From a checkpoint of a small mixture-of-experts model trained on Wikipedia.
Training: 622M tokens, 4744 steps.
Below are experts of layer 8 (counted from 0) of a mixture-of-experts language model. Rows are named router (the router's row for the expert), gate (a neuron's input weights, with its number), up (a neuron's input weights, with its number) and show model dimensions 0-159. Each number is 500 + 50 x the weight over its row's rms, rounded and kept within 0 to 999. Numbers have three digits each.
Before each expert's rows: "comes after" lists some tokens at least twice as common just before its tokens as in all text. This comes from a sample of Wikipedia text that the model never trained on. Tokens count by the router's weight.

# expert 9
comes after: " the", " and", " of", " a", " to", " with"
router:506484530456507543523454448601558508542414504470483525486505446479452562470566524624513412518529561409479297521548379531536433464497474483472481509539511524582468499456505443572499464489514548502624461476501551566449517491436483493512553464544553506567512490413511555517473471411401563560498493500548592514492487623529550464572497470676485470469478474473542501654492501451482575533563535518419483508494530513509569510489447505461468470542541504458488555351502491483450520542499418
gate1:615559530470536515501473504521533469519444558539476539554505457504456579383431504573485458540507495518574449462574457436509515485498426509462583487524553552435538496470493459503493506473441490456511535434507567449465513375458658551430557472497487620430460427428468457501468464427526556405372464515485500521460469484486506396388543536534515531527503476543513575462427434472475497503469474508484484526463449545511454490479492547501367473490473483480510552491435499563473471454502461
up1:408571524507523475469417498510459480477472531468420463592557644478447407578503480515433508416594474567447498481487434457479402533506596567542427514571491484443512527455604516529360465435527515638524531519520517453482530476429473567569509531414448472515599544476469537451579544561344521565471575556495535560508474515476501462535481541443541423570419450456594527497423513480520515503486499458552489499421523517536540502465473401523509454532436500421522465519574498491435470552513563
gate2:523578493496491566517597524568493566485512547473458602558500502466447448449445518520467432516584480464502455525510560466493504570510520454516499572407470503464627496492517485500528603460553426388518477430493609569490397456470561469462522497499487454532550535409507541588472517483595415542505549486573546429448511498485491489565456484399552533484417526541450419387512482520511586489474519558533412598519436479395537429615458571478535579536529491493552586455549552483465490537500499
up2:536495578449536558468559634500531533461445545500551515472529501545524541521425573583443457557517431497574525513444443496415525538562412486518480567411516528549608528523470504497422588428536540458595452512460560614508532443570456500419555454480484550463568519406569558541419545497523393550601548527523525456510516429490502591561390528412478550603462489490463558452502493534508550454518617472483435460537501453532535536527491534406438551561447535509517438526471451525495490537503479
gate3:457437446558453477426486502376513432552492506485613441471508506533514395393448485525529440505490461577519528533592508432546463485478457444495461572538438527488533477407427481465540560500484573540503503541483415585487509470443509604553520509533509529489433474499521426493511470474492483480454472579497540444477556482494433500419410612463488587552546535410480479512490432521439452550426623529388492468488533500478463586462453501624542537583505496475545498480499513530443544615494352
up3:464514458600519500493498451530497396465539428514521451532451419481449541457482509520504488557603485543509474500480462462509449466562370437525346439595420474405489520474433481450493494486525526537473509442597474432472472537479529567505474465473536420550424479521506502562546421464466478577475530562434453524412539491504407545506424528532468491460451525489505474550418486545504439573535557556434461549465391501406554546557454380450509627625505486439417516502522531478465491529491527
gate4:467520460532495397592416460573520541488487409427484580495548492523496539420590496531454517498475567556634423399510468530442453442549503467527495549452490540503563509605542430586528506490455494511524409483517578431476520413468696539542526565528389572537512470489458416419516450493557523411424519507452566524461422510571540449425543523496493580459552493472591515535530519465523431476451502586495537492463477513521484608553463523493523438564503471365502552538567534528518525494464572
up4:485520508561424483546460433586537446567465593430516519486450509538477574450562541541425597491431455507501505477493483383496466525549538489502512528527446488603491553574550458574486496523468502458523553416523522449555525502517464500449530584531419483368542504487441469499584501553528548563395496517473630523470518491532484517504500486566613468429543511470489558527463551414535404395479447550456560490505480497412526521523540481449467462459485499481531553462638555538496512416477514
gate5:498422477565501594494507472500510629409572548536450499590504484446593462417493523424520518429510603441449444567541486555474413567496489426549474449514541490523542516457463538446560477447549491486530496480531489492437433515370459479584515502559483513518468533467504441452505550518481539432537498463501478557519513560503598445409438438563583536481449522435528370468444391441439505483471562525574492469526451475552505482422465414605515434574554570527457510545539413536516494525448562
up5:405511503414484581467502530481478520477558473588432480539505500406589499413454548429541528453470552502534493590550449545503443524553528544572517451595477471518616465476468568498499487509526475538480485534488539429480499519445490484550533535561449451529587508464521463472513509574389448478552539536506536489464519609507438534458515527486469508430523396538493422537506422535497586442483607562486457428544477485561492514506493500527529520513574514476516466626550515456384551547540541
gate6:528514497530472517516642513572543547459452516486422494463451507496431532523506509449473453512486523519528554485452426571658576424460423414434592523495433492460536445432564542576508583552568457498494510489544480574580542465545430479520482587458489588453435514527567411504494488506446499537522473510532531487514567519583534478503448378581525580449535531479492506440472495480484450501463454507505442510468455525536533448479507486598498491438479454477445522430491473501465488519575413
up6:532518524616449474562543488505586482563430525522471549479426478581492416499468530623576542479381612389540436441487512669525376516537561438562494513573414499484544496591510513459569468447471458513619557464481531451527505492511465420515504504485466456518554479506371497503461510523530536522490568480560516498484427528524519540496478477479480477492580443495502485547536472477413537416476516477517480506556515482554452551529569516465495366521433539571545475569510488547454554471553478
gate7:509486503479442477501556481416430481513583531432608561493577480471494533547359480573580390583425494480474498629552469474521531421556568430546509571510470520577526473446500442484622468567495433425381501493531491504431539457493544575447515451545549478431322476550541497504435531431507471468498509462492473521514537449425542516515513499486443531484556478468457502595499579518486475514515464463498476496467594485468431536538407607504518440504510533468516546374433490577478443513565410
up7:446537501417499571467448428598572445516497535510462512529461504596534452436493565444392561496473577493551455483497593552485550523462393477486569476475445480475483601633484566375466474443327472502642511567524486567490513584473493480534463548480525501590560482512453419536506495457565472443479519541592458584452507508567526503513533550550551487413618501487576517438440436518438465549507508398538455517450427518501401486525495450554367415522492442477429499517556526495473531516477592
gate8:471475540519565536441540534576543585513531469543534470496557541506480559530429528519524525431419462492498438559564491551497414458598495563448406383541436471458501435469579459500493584559484455551432478537482528544479494446589527555530511461577632455591418599490538454454472476528572506519423549497460538512457490520494486581459450394439516572516455535557556559581510527478566448465505514528449542518458498460483542501545448469547510436532553469539528530424539523540515522434450512
up8:507477389532482484565489470463530379447489468498549530464419542567502433461448463452474475542519501450503489494512558535551462545452520522585510515526456574512412532550381488499439532447470518534466573473532483464543491581507481492447447542494461498418540569568428470567515588501470502509510500517531483510379617482591419452587469500474505504502573443540400476461490481418443450580497561482381510573485452527509523499531575445536542494590468529513394405575402528481458574492539522
gate9:472419534523593571505492557526514549503463456569464506542535495408578558583559489477477550526518465446512481472503500488570488499484424504516435567413525547461495477514528537446351339432533497563519529516390535543461526456479563429531510429459538504533480523411471566424470487463544494505643517531543567534469576487497552474503504471442543466557409462539599539520444382612561400503585558537491522505488507545452482481546499435585500471532474473399460487528459488520475503493435602
up9:482474489547514511470411499488489449561488442532491549489505466450543516497454486513498536468489537457526524499527559540468560513464481582436519540630574477541443468552548586407557562501422651441473496492585415444419465531472570480530460483510526444471487421533530493585548480445523555487492472462496555558533501533512502514535566503573445478495527463572526475521477559492442583515472564486397491565561475580565450553493522523522561460440448466448458592573484569382496505478496654
gate10:431508429560461494475457562466545419484478527477521528496560526514426499410470455548421533522492520648500538461458517424504546493483551506552589582650535460461494373579546543467530523537540449462429565427459516431556524485477541511503506449490574511447476449465586556513471533461587523461400528540452504549516392473531519467482533515470414462447513503545474544523543484501573503516516415521511497577507517487431543427597398546507505463579437577498491491460478512486470488519487439
up10:481486458498530481452504570594550595582507447544461492470527507488510578528464498521456412485531384503550508485481549640484491504527552487436509479414538484468505389476577516599516500499507491516416526549550553515424519472534521566487487541463578507411571492498555515459499539478517495477529424584513434438464409463518498521521448560532474436479532554480524517522434470518415575535511473535523481592488491491408512540543423641550580541567424473501456455476487501530491550523477519
gate11:457483582554459561522585558465545531489507563499490609536544549565471513404437471495503544519505485551419421536404477568511520500522478446480469474402389439511475504484458510533475573453492427508555491484448547582543503438474577498355494438536559499555553424473501502549487511508511493549470593525603512386516499479532528496533406519450450478543450536480469547514519445499448520469463481473581445536445472560561555484523492595467494520576500537482610467484435480508489495490481462
up11:534514489541489553501496538562499532469506558492523554483529510544438455522408483485456532547559444472562463463460528574523433483400456491482375546443466518514547555569472457505495555467504485543501423479576488534602481492525543549462467486551547498503557475449559487448544502573472470559440556513579552401445440468532453486516421522489499483553483502529496507477567533550522526497523511381521451544465451445433546537538419538457409570538494465523520384456392539468493448472508525
gate12:475551541463456538587524452494597494465552473489464442452473481492564496405521476489482431473512525530520474538465412470489526489482476476551522348443571546516415442550547565551644503468464508540496557455483429405478485449482499495463573506463467456410381436521560538488501540479547494596401566611521464545365465512518529437408500495455431546502479425555386470413464487540450565474546538513616498512464497457508507574450458555549462542519449346465528473525445405460519518496455458
up12:427515559507587550434581504452493523441492566510493455484465520565457481522488573562611461445494601481461528533505506539548538440465391436554531559497520516538586494626543511463503562550478502505625471479554531408492544522530450410493443468488451552516481436511581562498511511403476520388509362510509534609540499549552501581502540531546502579387570506468494477469521532472483475534484552474449448415499390470490420524433424577559479505557499486541496468474546493546459524494552466
gate13:528566482395503471538599430652578578550591497464534526526559451507450553484496561523520475540482486522590586454481435537540534511578510522462608549425565541389516537481519543585588407520532347506586541435531578485537577455553479410494464582477456554516431507473605493444472423514546506453568457482486555533507456465513546498487515525593554511434512486494507552574458530487538450424438444450480567396540449552417545473519411501554471456474481435477483491396495490541513446505522477
up13:549523453421424443483457545501519540556539471587543543430597481476506586517450515580520379527621497450500500501507528577596596531453571653525459571422476489499523531546478477567571431563487556581546478576467534476524564481502500466539416398495575485484515430415555514486429470517392437596594579545565589516543506494452625559483525520510529437547449441492551471509489505532522533452594521397452487435466584499519479478536511439463591541503555567519509475465482491521440482461445411
gate14:535508488509452495502596524447564513471528535615382431499525509508522481455558498480550506546471455572526496532447473577521519474468504566496533407427455472478482506505511522468555488441525464437600412504466453522451545494458506493588519492513408597389370463493525573520497470493590463455562504468608539453494381538540514371414500525367441494501559513472451539517461498601450439521553485498571488472465492524487510427527481556526380446563465491525497493466524466559397444509524469
up14:494476468510467461380489469486468530480538421507547511479466391364477454577496524466539443411516520448453462528524506539450572552576461472476629532536490488448567521510613522465490538471443531466456539492490477495516454417553399457452458500492552398556484536486427485567397487410454471494547429501465577551563557418504530618520450573545573612511474488454488459486458525447506512518383483487495475562552453574535426521512519542464597520469526552463508523628567544526522562512507513

# expert 4
comes after: " of", " in", "'", ".", " to", ","
router:584523480462479544445442494518486538497526514433503557478544452561473558494482549603553450434560566456491442520506339582580422511452510433462522443462499520495521505470466479631539533399547558520582455458532502584417502456456452543536499473537510446554464479419508543539493447308457517544461559532524525389496510473513567513553501458613492468429500480519546450610462531480484502591516523489542506403497565443538542542502464545467437464577508451484473560382491424524526500444438458
gate1:479476522518525554507566554585481567392471469527514444496555502465551506544401546512578438412454507593553492431502534504469437500510483566483430514494578399499605548471487507509501455559483434432482425468462521545591532531537425471530560578473570518472516514470481492501507394531593390440475504636472604600505397513477529523555476418466486576474515493554526438483525464466507521419516424527583564535505533513464590445528421509540458500470529481563432493563574501483514557477608498
up1:454429419464578487449424460505489563504542478473493436521546592553508534456488528491423557521488508477482485569515486506480548420542525481510510506471511550379436467572542441458459578496495549463480579512506524494460471451471522500478488436548483503480456507421502421549558544579473563580535566386550571488495522531557465480439501472358549512527502459556395508424468448515521538525504527571431488471433513421526417490554567563448616447527509497486522485582432505522485515450523498
gate2:507510541569616531488444588639449539525522473535555442443513466435494410511564508483474470416409533475409488443504493463444386503465455456524538550496520443472533503529519497608494487473530518521491567534525500511420538470497472546475521538536531507530478473506477461474546515452496559488484454468529529505512450483464483513484529528388480551563481482572543496447608481368530542565524527475425482525412508569494457535510522496521526576478494519551552561441595529466479422549530583
up2:458464530464481533468503445474514517452472472448515466549580482531415487511467454524487632533566514473447457396528546517489476492498561503503487456588484543545493538509501548509484565543506451444527566558490515432557435513405466546554485457603512500535569516509469551493491499553520406490573475473483559474501557460511462482467408437507476456520481557540470530582517490537480469424482563473545448500549505529533574364491406474430532597445529644579451510522519477442574469525417443
gate3:479477549463487576456563543522391571495481556589588511443580448455503568530485642505457642513452565606480480522510473495482613656530511513538460514565442456523415434476457392448521466525534555485525543530491485573465522494435548601439518537507589415515465480487509559510479488476542375466538463645469536617488494567470534394491454491472506507589517539544488592473448437574459504553550580474510506578533544523462450546538448462465457584493458512526477506495552453502574511426535463
up3:462428518531532578567497559486540513487450412460468489443426556517515500561545504553519490609484552417529471515519524440504618439512623471579524491441528405495506492527488532493460409561560476537501493618483541469534521545508335430478510427453534534576546530541465501559451479470469502503507538543543569453437469490562613488564551567413469628476492488595483539520407504444552530500604452557456616530490537571490529497505477481535511521474564574476537508441473495532538564537491549
gate4:475519512464549532497459525451520529495530503506616556505593453551470486514492513539430565474476523456580414551475542448479588470504498471571535457593544448554527476466552450512575493457434555543464401517585516592536479478499537584488527553506589511401532477548462586481543679576401412504470479509474542530516534499533554487618456450548559561491467515478596513470509417478470550557462503503558487523426468565543463475450557447489445465516448540487453488569514483566537562475526528
up4:367511496439478456494491482502514497411540453556425488542524577515498540565453485462442574460481541482525485527461500532501562620482473502590512477509522377485567457557497506525443529443530530490486514472592539526532555520585482524491615448521566495513592431525475486466552509458353491521423407446494399546513502524586574496546483452603486503500431498500556510543548391460423458548446521440511481506416412598627442490391499499534484496508479486487409467467458521414513550466551448
gate5:425509480437444558368443547518543500513513484435538525522572531590578476577503460537403607454456558537487459413468368543489505496360575544450497511536358443547437572493450436514482489533575529569507480527574486552459555510493492516486518533522567505443412486518614491534470481461493485547513611445485442543487462507452530497581519538466495511448493478662519472392527489468543570500492582518455485547518506550630546519506388502527498571500476496423427390537425557515487430531519465
up5:523503515543538442564483478407457530451473482548391560512485484510508498457523516452552503515547528555496520491519548412505495475518495494477488498381524585396589397535498540569444475612472501548418521486500489424508507517419515360602418504490518559505519563541445423480433590473523466425525479472518480454511538461533455594465439505479528494574584496499508509548519582582468511429508536530514481440459369597498442563511542479421557457478481567531528459515527584541527551505441373
gate6:494448498535517541489505474500541402444502504515516447399521567544416521487462453535444604498484595519426490519478481447549424521431482496548442513549445539497509539417420445405547450453472478490525510530479494470558439558483472537487461484490566491450594472499387555379488518467435575521536477505467490479506463509493480474438467461521560455469510524570519597479541404507597455541524527530576517542465485471492521509455463519538502593487496549472476446497536494539539560516509507
up6:541465547657518480569538479420457525518526531512517488443590532502569593508449434481518529555461486504496540533462536473577510476481525614517429424512424564500501516459470512422468493473473477418524491516509473552478524451593480584496456533517462539420598555482436501499485488567479524491567506411420448438529567403555512476449498433451489473462602493533479546412462485581570500567622493530584520455433534528422533483438580511552420463512516501489516517551480419494540529520550513
gate7:518477470541482502656596518490536466577510584409528502557441509504536531458455485545594423541495479517508508477540449484522545506558529441485377559471480494537496453507475440540490553520517539592521429551491538569526553440521494547537460414468544512475514556448460548448445425440491607439466557479517468502514525509583553539458559502490483487500471453509506411503543447514497461496399495707549559496507547546456404512563522495534535472528547555602556448516496420528450458501495479
up7:521596558472518489462473528508469498519462465510388418400520509521479471503508544431508533479554385509533504482486468489476522481477438473469618513477462517404415440465531527473581565541566500417425532418537536477466452456495510444504448478529490497576519544457516555476523446400462497449431508434567458518576475542504498498495508589555502570472582456530475496520519488489481480540544514449518537460666511431571427486422561504428465611499469421485468465356585485442503639509493574
gate8:467475482465487480474494524489560487477468599474431456409493477526452499438453556593572472525524464469463490511565420529526445434512667469513511466480562534486558522549446476504477484561486431502548520489577500524562610474516456564586459411474537463623589437477529543534519427416567501471484528539485466532505504448492475472453517540469503583459573542523455493586526491428584526501422570475493491536484512522526481511512485595494448544473553481487495454502554609465454497495481493
up8:511511545589560483551426494462472516482430552509578505456528378496564530494498479576469556459416570529555514467461494455511464475495540541448437538507526508551608497497442470500433548437520489539491476518512540423465496571456537477589552497461464500496443507537540527493511466498491389445498472486442606482530517425557535525533475461595529619426514446613491464598454550548547453406496482537584538537515560548539629463445540507445493531464561525416566486475512550464545475503549454
gate9:566511552449502552471567484421480494468496468401427444433500465432415463506415533498558513561460522480503544589533565502574545514524489473502471507531545526528495529479516541438536522489502414525483487498483504482514517529487410515455492521543495459382509503519573466601379515491496451423560457665404521494520483554510528444557526505440521615614539471536505363511494507537477476529480560492490503551576483577523533526481445590472482553502485510508490407507511513625547500527581532
up9:477486588505475526416472538621508558448584465473504525508494492495522455477539420544365572557545503527480497486515523489363520496465520439440515492456454461493475565489506475413609503569484543465436559538556566529518500514350521528504481455455551511365542414567480506529502541434514458491444545512459572450501492520616470439496539548488489431531459558542454583457473524545583504474508585568546442577504570527454484530428502471567576502446492553437456433441457536491530546538397562
gate10:584472618452402401449492502502467511523429506474545523405558481593516583482407510479524456465427632434520504491574529595421529528577508518516483532516566472511479441462425480579511487483584517537536427508479534454503472442531500555521544478439546483466584486515485415570473526532509446432405427460494552440438503464503456521508579499567502517553516533441459438562524478572330473413537471455496528492467549545465583440517489533564542446513462560405571409504509584453504488426428513
up10:504473526440431494501521519490469512542464430448518450458590483506486547437529455438442464461553500506456477452560437586515525577463478427461454504543437479532560433453534494610522509518558487510544486459480521408545507540481535560528450414518519507475515502491411460473479417509418541509435508474520511579488457534501465477493487552490524541631438540483473547464431514502525566492604479489519517530412490554554488574587544565468596559506584467477432503489461605507482483537475360
gate11:538483463436542508476440565527458404526467556581376535498511521619465503503479547528499513469476556423433481495468518417466488488522529509502483547525427475546497541518467418497462518536583508490525501423548439496489419445422543585497451424551484479514490454521585515437424597469487518490430509498520447544467586453510470549403478539503500590544560478512474438452500470455439512508489507524451518493362594557541540474448564516437511487433584566489497295484555548441482574436353471
up11:492536423469525490480538499511517392546457565507463515546497550505395506445581509544350469575479447525495514569472525467478425452474470562463618500542421515629507490567508496495534490529562390522514492514528527393491483474460484585526482487458511490482526516511534446445459635481443420507459538453509485506516504440563469556438541541493460577521550420485508501500504520480510468472434416518447494507413551470551492538474432534545480481434537604530514416521467433484393499454539487
gate12:521521480533529518610520502449440458474491497468457468355466551530564506523531426528477507541464515570436511515494536529525566411426427558402536482491432544531535457558606561509530503491553492444492591446488601556494503497506561532409558588456497552494488542477538514525430426514503486543502593442514531481490550490535576519546487538388539521369454495566462598425521505447501432421500469540427509445492476493519504553477439626524467464427482511448533478502404549494451552524538413
up12:577516502427500435539471458483545423526493400505475471411472561448487388462495492484488516524497488526531507488511549504482442474534541536529447482517439492478537481470406543473463425445466492537486494576501421514650501501518523448535408463562580565452516450486382539471520517522503534449430531490529431461532479464438517560474517487487450536499502515520553558459484499488604525498464513636491494568578437569501495386534513381521579476537606455474438391525467470530517450507479468
gate13:515507471541473475502463480462547359488526475544527515570502515512508498372467456528593483548499472527499486510474479555650506512496448509435537499499462438462572566501523442439461478552476504522486494489562378428512469539460473553487555481468482480547548492520494531543518507511459577581487525451507456462523547457441457537441455516524504415446479486581436513503560490476538639554429537556536419520470483510482548473496491512510499517487545481497460340630444510493479508502361486
up13:516520409470439515478513501469478585581508506459523552612473439458526466516495552520465505491549438580507492470469457569467479603547551467492415453579444552508689578521510458542522544550559518512507478512519606513511435496567526518468574556518427512402507565504559440428478388492529488549527545361509527432502406493535501535520492486496550464445426485450527490466442630483516519463547490422452482480488547437493538500567478557525517395508556484603605522536459471552563535519499572
gate14:519522512420439544651494449476559546511526532506453442447580488533549460463488563374455554505498515498434468486474474466563521517524502583481489465437497453477490536505549421524457536587422516534483533604480540500585433471458623506468518558454439491481482525626544452450545491550469455573506589570482578430476498554517487475463486508522480504516593619469562490448523538465504544465544552461488523443401540634545562498478503489461499530473453460505496449594410537511475518534452475
up14:538529413495503416417407519506525352550519521486477543503405540575558541488510426462493482431504510601506513548499530503519461478531511528398565385531386547472472502507468534478461467486568517507487407496475502438451499593428442535489438470563595566522557519443508428505473574376493526546453476401576436511545510505441526495519518541510524460450414515538467506510537463459533509415438380571517512489478461462451535578565481515555522522397491518455599428462551626517491481582516409

# expert 19
comes after: " |", "-", ",", ":", " of", " the"
router:572456429487496556445457491479576489551464551451509529434566520545451488442579621555480504484547618407498341534536496583519477446467474467526500520569537550516443470504532502507562546497508569474551463506487478546426492572515483506514475524542556482552519467435431505494520537477438562505528528581456600468513453483538569514535435491630484441453488537483535393696456476506413585515511565524541492511452525496540546553470404617519481485454522532587421497444514500568461436437539473
gate1:461456488505595516560504505594500519476543578528514537560489504471450475560553490546503525513504480384507443566450489427498565657431479536493517500450478468462483513562564507536403501459520525428497550462595528507626542495569455531530485519501465496447525470437466534535481415460571509452455483457484500487484461468539515466515517481482559535472412536524508549573438497476496367505450489567492594501485445397516493515451431421560621517452439405564490505496564409514548576413492472
up1:473500470500545455450449502503502531481471499591461470518425543489471482512503512439451524525529434474497479497514471485495558550521321465537451593528412425470442501401443446423414517531537514469463522474521533445548528512442484531461446448499507502529514468498424546500559501524534524645507558535552585493443456392516467498457511446518499414481442622540455580480464374533498509432551529520503570532446498440457495470543593508429486575486522472519533421481538552454496520480496527
gate2:610470476575482405488516496518493518500448466457475494530513494499460585548507577533536532531441525547518406571510501536569469437501475421478556425498368497607527492452458473503467496502474430603569524499531479549450581495459496491464480512558492415574582523479512478586588443470444549492545501489601392402399588573575470534507479531604505530507540463403508474608424533622440515473417494500467440488574546562486453528410481506519432574512482533542520457449519473526501478619438477
up2:608505514463379524500430441493554540617448520509566486495412541462488475579553519591552463472507456555511484556576512489402471513426524522465554475493512610476450401526479424543559465468454528483451509511415470431408541487429506494441574548534566450489473465515478516474495489523488441423527504459552486439493500514372474520521485505496553524481457513424485557450471598549506470515461442523459460533495550402379493505502378577529583464640507467450538477478478512563514515548506537
gate3:529530424574412457424539484466453481494570519496506502535554567482544459437533529438452503412468488518422464548552532409530518481478517459471599451521416616518503483396580477518543520572542441489509564433450528448460536504412471517520406569578440437451529449528564577476543458421430499398466574441583471553501530562526499480505559509581497520498430559475512462579473592602507473534470468562474490513526485509455470529504469472426360558526458497475513506505431514488504434579506507
up3:578486529561501585449675571445453555494465454527490500465501571467464460505467551558546508633454515449515521533574447472460532495521461636427560458458527396483454415511489472414414573514542445563515531529520530479491524545442453542463470601429520462462468460507465504556522415476464564471434547510436510579538485489540473504500564425502528413528447576432465471469555466508550486426526411487479442512471569519575477503427484515596621488509559554544569470507458510503494595474510375
gate4:501541551403530545539405510513516508542492486489401474565497504546533574489492453569459536446475538524498386442425471487534462484522580535565617432517564458538453494562521522572523589527446602514515470513538440485440551510625535499457559558549460458453546493472467452593504547460526561538455574379466466433465494494499506580498511514529489522414434531474524510556358411509490520518503508501582488507474554481570425508478556551439465489523542448386524503507391472484541492499403397
up4:584483504459476444479535525509620387499493489392483537449509514513556550420522501516552475507457585519468476448569533533462482484499458493382508486492381577499520492490465447404516492494485502415499511575495519560538483494428418508528445515560502424501501408499457420468451428428471466387445436422524503469374506507515527473536546489539426506496493520506417531514476527482425467534407595552463479503566378509481452538459492636490449545441521539543505572485555517504540482483492545
gate5:434511456526463582505538561480502460492543516467556448466462525483501489453457469484531487448575465534524466483518550506570583419541559443578554429528483456488440502509335480427549512507401501543438546513499480494428470493525400519519458575547491458404514450516456511466460505480442512586540398487523497456354488486507475531534480520505442647404580445495484482518469460454470539494442511514460481542455474549382491549471537541485492485461522531489563527525437382538421453528413476
up5:561483545503448444498512495427542444522440541555450478435462512522499520446521483532464435496523522508483508504474547506507502553442502627516550599533539590483569509475571500504533434462489562542468470564492463458615426511462567532472568493461517474526452504462474455600491484495517508551563559523481555535500478595518537520615520535461532453539492452469448547452459362449506515541588482458477522524511490481569462518410484481514549463536519455430505466521502536413438606481459457
gate6:478511473539508477523406454531452501488422464520499519486494533529473512484528490468460494481566495442504504545474454415491516431458394435456498551465419455546456550491510501537454601474576502563467489468469490391539535496547541576480501477485465550597543510447490547470506535516518482556442517491581333544466671486472496488431538472506497527596487484503502406540507476495510535481514628546499427455471551478573464530521555526420455547500500522543555458496538513511687501491533477
up6:473412493505498477401609543574496474307494460542463556404497434465469565547448516490474460472464676500418526466502493518378466591481540494604515465504457415391523504473555499502401525446434493495497490598456491496477495492584562546472483544395515428450499515505478488448501453464484488468522433413475465480536404533518526445547552571511495481506525443455487566508468428446509434490488394453535486491577536475596442456510564449589493581434583466523429545483505500470531484504476465
gate7:441516430475546559488457442482476496509458297425506503513502521456515587479524564549501484608440497533462435548509450424541502553526507510510550404452520541446584435513460418470364495489509500479363490506588461484492407506471572584551563429569499538577536429490456506459453541453539477479410504461430503431468550430564555545470504481523453547468582508476485529507517505457534524516496571490525479455548496494635476522456521451532591496518644624540558553564502468524506599569464456
up7:503486562557548559523500433557476460498466463425491589525405405596427493503444548481444498468464610475475451475494560532561445495496607440397536476526502516490584475517476521436531526525414437515600516480532394519528451529498474501536500476559454472602562567513481518370458573480397568468473555474529558449563469542573491446477512436432516504439555456467447497454524529425609508526597527460518571490464440469421516472530476455499508462610516432472498523520635519538419465481523508
gate8:561517488514489453497509505481456482586439486514593534499547421522534457526418538457567521502533469481553509522542526535565399437520537542447518506552486536477439460536526442519405465506564542453452533527441441513521456525507548573495602519477499524512535491504564467547449477527486579489507520502565456492526458527486507407443469541462418482541420581569446465470510497509489580529523518529505504595450585488523529495455375455544575559620522557494324419514548496472544427496526468
up8:494475456490410552497456512559527518602483457546535482471458522521548404502535498552502549444545517446536535554490555596535438490504485499583520546457465468431476376484528484488470570444509565451445445568556484578516509511519510616494435444449502490539556477459476502488519577496534490540525451492545438468541510481437472418450487528490600507505350517441568349547465492525478454440449518491560628545457558513521487503579477505474436490483527500460413514464508497495530418463430536
gate9:549525430520445530433481500561499498534454428495558435530547485552490540491475469475500479533553487434525428551520497545568480436377492421496435557482507518476409434545469473508448531519510507590589569507512596500485542448479547473449654533532572451424476454583557431469503554533450471542401578513496394451497515503510507521539559505515442508396353476518499507412506445505584533456601544618496678506459534488437479513528421526446431583461516524554536456532504489500539443421476558
up9:547483501464438408510434534490438470540517476553447490584474463486416550477489544505526535510538575428472500443465495519539535494431422605505655398469423515531500538409600490476432483484469508419506579476484531468591500474457525552579490527516517496457486436465519600538501538509586467551606460519528487587596576439458515413474514485532530543511497620526523487502541493459536524517524582453433441468532522418469522543515500480434460458552554501524487498492494480503546524554466475
gate10:446494455553507481454542516518579547484522492464520413547512498529361521457576440512424562493608579363468396498458506542471507452468496490424530375552489477518460545511547521482456479449552521566481516558501414522449498494535456469530447496548557472484514562458457513501478432507494547512559498411639418426443398465591493494553510355512483467504430478505505543482501484572483424496454505527470520463516464523503439529635579435556405514505434509482498527491420531538478487451489530
up10:577452475390483542466515509508522508553497471441479425499543538500429507518496503541451550497524483531447536458395417500559491473517504494598583434473472429455523436507503567546556489441490467552528464425492539549441524432493489500472544625469531473557528503425535539425510461530558403585556614534480545547455497547530493575475468447489497485489444495418496606501443541530497438358439636589635514493504467582486422569475466528556504474505516589522475502387480481477451554532518558
gate11:512520503570517461610481454532459497557510483509470584532473530506519552615513505507540468472446593475566469510517424496470314531489568514419457535490502544542477423599428494536520426445421449495592415415514567506437480440513575560522493489501475505440490478417404490489469515473482462436395569427520495445458456512507562446515495439529517507413496521586399467505439511510510437620462543588546450478641560496481498436511551462469587468567501515484589436486572480520562480487540604
up11:470511510501649509536530444536562504495527610517550462521569521393428591381488484486386436449567481495459558577508479444551567476642422491513499542523447548343508484459608560465500506451388502453521552489416536462465465463466533572562520538484441468539446524466540514444526533478552494490502456500404472586471492551474506524507503452503522556494515521527532549579454516504527383541533532552484475496568463459534471539452617471463405529517438460561530453477522472519444462525525516
gate12:509483532501522537564413409537533478531549423523498518516486544556590513473452481478502466492507405511468444501550501514517512514518477491544474530527564566435479470501523579451500559488414459488491437370493660503510516483528482520436579543544482429402510546536572470529490473448509472601550485541475590512532545514512547460421533488545536524544502412594420486547469491549491472539633552487526478502414541531586459527423452508513563434534503568457501553430553482535520504438519490
up12:502486475566456489571601482483455551580476433535561573436554502446456548504480516579498461498472371385554529599344527505560472603544431452452504484528552524531481448479480560552571449591573407503577491621435549498502496505546560520546528502523446538557459503468531662468478468493532553523538523491478544494536344450467515504491436494503513517549477449454497498514480441527475541450576478586500594525489532444497427513511510605463512490449469435582570498483460543496506457502463481
gate13:559507480522449434504440498576512525453463495458506544562514504463523400496485628525412500537626469551518454546521462414528534579480470525487546502461584561569485587547541473424536589488488467489467425539541511334490519469502465486497487451496540452603493504458555448481486520477533521512486560537517523486506447526493548494464545517508515467434401505506582504493515538496587483472483576466498506570460529389455619591523502497486531519497469564535481453435536457562596530553464547
up13:455463452440594492502482534484583536471517470484475480474546407542485491564514553462512507520543527506486437430442457472546529461526518511606436482487533455544488568481552419552532437541574446514481529518522458583483451482566484580488519411539579543503431504521503563540435483506479473529459567422422554522455436547520482463527431436519537504458541405532499492513443611516560442537552509363565547560511465459456495567516502440492577504535443513442491487498540468438486444495492511
gate14:560494463500519435442532481536569469556558494455477595561643532558554492454484422481451519464495533482507480479510528551431505492571492520453546455497534508421454417636482545512591442413494563537583555535381522497470528494474505516477544538445587466552491505494527455491435415499481456525493518431512448526450467474450497579467525482577380444479392623482560483477427456553434534484403518568555496482517489500546452476545492461498488504502467532515532475499465507502487467447454583
up14:449449643522472440417532452480469488524518634518541459446540495499487502517630522514590456478527471522454598449459493499484498490505528525591508512501478424535527466451492546554487530471497470431521563541491537455520465493423448404582514486583431496508488482570506501512508491522584545534463576534459553545426574401569535549514481450512462555485534467513460502562462463322495459442572421545372473523553507454608588561511533482590580417446432472558427537453567539494441551441549526